From a checkpoint of a small mixture-of-experts model trained on Wikipedia.
Size: 14 layers, width 192.
Training: 373M tokens, 5692 steps.
Below are experts of layer 2 (counted from 0) of a mixture-of-experts language model. Rows are named up (a neuron's input weights, with its number) and show model dimensions 0-191. Each number is 200 + 20 x the weight over its row's rms, rounded and kept within 0 to 999.
Before each expert's rows: a language model's description of what the expert responds to. This comes from a sample of Wikipedia text that the model never trained on.

# expert 7
Description: Pipe characters separating cells in wiki tables of records, results and succession boxes, plus occasional slashes, semicolons and commas.
up0,184,207,221,188,189,185,186,172,229,169,201,197,210,189,165,192,174,239,211,223,203,207,199,190,201,206,204,199,217,181,181,227,214,212,178,196,206,181,158,212,213,206,229,217,217,191,182,230,152,197,194,168,211,156,164,205,213,169,159,210,222,249,215,214,188,178,209,237,197,172,201,218,199,188,198,188,214,193,230,183,220,192,189,216,204,178,203,231,197,194,204,178,196,187,187,193,172,171,201,214,183,193,180,207,220,211,228,233,170,218,198,178,201,208,214,206,239,213,204,192,251,192,230,210,177,193,239,214,190,200,224,202,206,164,213,206,229,200,215,205,211,159,185,237,179,188,192,213,207,184,221,205,188,212,192,185,218,225,209,219,172,192,163,202,200,246,189,198,216,181,176,241,191,204,187,216,217,207,207,222,215,181,188,241,203,235,192,188,199,207,164,192

# expert 12
Description: The agent preposition by in passives, pronouns he, she, it, him, closing quotes and parentheses, and nouns like player, album.
up0,167,181,203,221,228,173,197,218,220,215,189,225,194,215,185,205,171,199,217,194,192,212,210,223,175,232,169,189,182,206,184,218,216,212,210,172,199,203,168,199,243,204,200,200,183,235,240,181,205,186,168,181,204,209,188,235,208,176,184,223,199,206,161,201,197,232,205,202,205,202,191,215,191,225,204,202,176,204,180,196,215,242,239,215,209,168,206,222,182,212,218,228,171,219,195,236,211,210,185,200,178,208,225,226,185,208,212,214,178,188,214,184,169,193,200,196,185,194,212,173,191,167,208,231,180,188,191,178,176,206,226,218,167,170,184,203,194,199,194,211,227,241,184,152,210,191,218,214,176,216,200,202,202,221,241,223,234,176,189,218,180,192,179,213,202,248,191,210,196,192,209,203,203,216,183,189,205,176,174,193,171,199,169,226,220,193,133,193,177,193,175,198

# expert 30
Description: Line-break tokens and the hyphen that begins a bulleted list line, such as - Born:, - Chairman:, plus date and model hyphens.
up0,190,182,210,224,209,188,164,202,262,190,209,193,216,176,203,211,227,206,232,216,184,220,205,187,193,178,196,197,225,215,176,186,209,177,223,212,199,197,169,189,205,231,219,208,199,188,209,187,203,226,213,192,206,209,186,184,192,195,213,212,199,214,219,213,226,190,198,210,174,197,219,134,159,179,194,167,194,199,214,192,202,188,210,179,151,195,217,178,161,243,216,188,187,194,201,199,222,179,193,227,207,172,178,189,206,194,209,201,196,232,197,154,254,194,185,241,206,208,209,199,225,174,199,216,183,183,213,155,161,212,188,183,199,181,222,200,190,206,200,216,170,194,160,217,183,232,170,212,224,201,220,199,196,197,196,139,192,203,192,234,160,213,170,218,198,202,187,225,221,198,202,206,178,219,199,221,207,202,196,201,201,213,193,219,166,215,211,183,196,213,231,204

# expert 29
Description: "of" after nouns like version, University, number, and determiners the, The, all, these and many that open noun phrases.
up0,215,187,282,172,191,209,223,181,213,199,162,198,189,195,217,191,200,226,179,201,215,221,227,210,216,219,211,186,214,196,200,201,191,181,216,210,192,180,237,221,244,210,190,211,203,207,215,217,200,187,217,173,214,177,204,193,232,198,201,197,229,217,215,192,215,194,195,149,213,208,172,188,204,192,203,232,174,214,171,181,225,200,206,242,191,159,203,207,214,265,195,211,219,192,225,188,210,216,212,189,211,206,204,191,199,206,197,209,232,190,257,187,217,196,225,166,206,164,210,200,196,237,179,207,238,214,247,187,201,197,193,186,213,178,232,219,220,221,183,188,200,208,208,193,174,185,175,214,179,178,198,175,200,197,198,189,222,225,220,161,184,189,184,200,208,209,180,196,196,191,184,198,210,202,221,166,170,211,180,187,175,152,216,214,206,186,178,199,194,199,188,196

# expert 27
Description: Determiners and number words opening noun phrases after prepositions: the, a, The, one of, two, three, plus list dashes.
up0,213,196,216,187,205,191,210,192,239,153,193,221,187,197,193,211,199,219,195,194,208,217,218,194,205,206,204,207,207,162,192,217,227,172,172,244,203,188,208,176,234,196,227,181,195,204,193,179,245,208,226,170,222,130,168,179,182,226,193,194,226,220,225,193,171,197,218,196,175,186,197,203,224,200,200,174,214,218,202,186,187,217,243,204,214,180,197,201,212,189,186,187,200,206,191,201,192,165,225,227,188,192,169,189,223,237,194,194,174,188,205,188,219,238,175,229,181,178,212,210,185,199,216,232,184,179,230,189,183,199,228,228,198,199,180,209,206,220,194,154,189,158,168,187,209,182,167,209,214,188,194,214,153,190,193,178,172,213,214,186,210,188,153,198,188,192,173,194,172,214,205,240,197,194,187,222,186,194,180,200,195,193,218,216,197,195,154,187,215,198,205,193

# expert 34
Description: Nouns for places, organizations and table headings, such as City, County, School, club, station, Park, Peak, often after the or a.
up0,171,191,199,188,204,182,204,186,188,171,177,186,201,236,173,175,191,188,214,216,203,216,213,190,241,231,237,165,216,174,200,223,166,182,175,161,195,202,199,221,189,212,203,163,219,211,219,196,219,169,226,194,214,185,190,210,206,198,219,207,183,199,211,216,224,203,197,177,197,246,200,223,228,172,195,206,184,205,187,187,167,244,220,228,183,200,195,203,199,228,208,192,182,175,220,179,221,210,184,180,170,215,190,230,178,203,189,228,161,165,183,210,209,215,234,212,161,173,191,220,204,192,211,215,201,195,214,198,184,199,235,204,248,217,220,194,179,225,197,200,188,171,170,184,190,240,226,222,195,185,207,199,145,170,206,191,235,200,209,187,188,208,198,209,188,239,185,202,214,221,220,200,201,230,212,199,154,204,191,210,195,182,203,206,195,210,195,220,174,200,161,220

# expert 37
Description: Section-heading markers (==, ===) with line breaks, en dashes in scores and ranges, slashes and century stems such as 201 or 199.
up0,207,197,221,178,197,197,200,189,198,208,227,200,201,187,190,182,220,170,195,207,214,214,216,235,201,227,200,175,246,215,222,205,186,193,228,211,177,238,187,209,200,230,222,217,217,174,212,188,222,235,215,202,208,204,192,199,209,212,198,194,187,223,206,210,195,171,179,193,241,260,167,144,210,180,188,185,219,195,215,180,211,191,210,184,217,205,201,220,172,231,196,206,211,169,180,192,213,207,194,219,199,175,197,219,213,207,185,208,230,212,202,241,196,174,175,188,194,167,187,203,178,188,200,208,225,199,215,186,171,216,187,186,239,186,173,189,225,227,210,194,188,223,254,209,219,218,181,169,172,178,185,202,230,200,219,208,163,211,220,179,186,179,194,216,204,233,196,215,193,227,209,159,181,183,218,170,163,206,182,198,196,176,234,208,181,194,181,199,159,224,223,224

# expert 2
Description: Bare space tokens, mostly in tables after a pipe or before a number, such as before 23 November, 0.11, 1947.
up0,207,227,208,223,168,200,205,210,161,223,200,198,201,213,218,222,175,185,208,258,175,224,192,193,202,197,243,185,191,221,192,200,196,215,204,217,217,205,196,177,194,205,164,197,217,208,184,223,178,210,180,206,229,187,198,193,214,213,237,179,185,219,218,165,223,212,213,196,192,217,156,201,209,230,170,215,227,221,208,185,200,189,214,247,222,182,196,190,156,185,179,213,223,225,189,199,224,224,197,227,177,219,201,178,179,206,173,180,221,232,190,194,179,193,201,214,195,196,194,226,181,204,226,194,206,170,234,192,195,223,187,236,194,191,218,238,207,215,172,175,182,225,186,189,192,190,186,235,220,180,190,204,183,208,186,202,225,190,189,183,175,195,242,215,190,218,214,169,195,212,183,229,228,183,187,173,175,203,167,154,185,211,192,218,166,198,199,188,241,210,202,235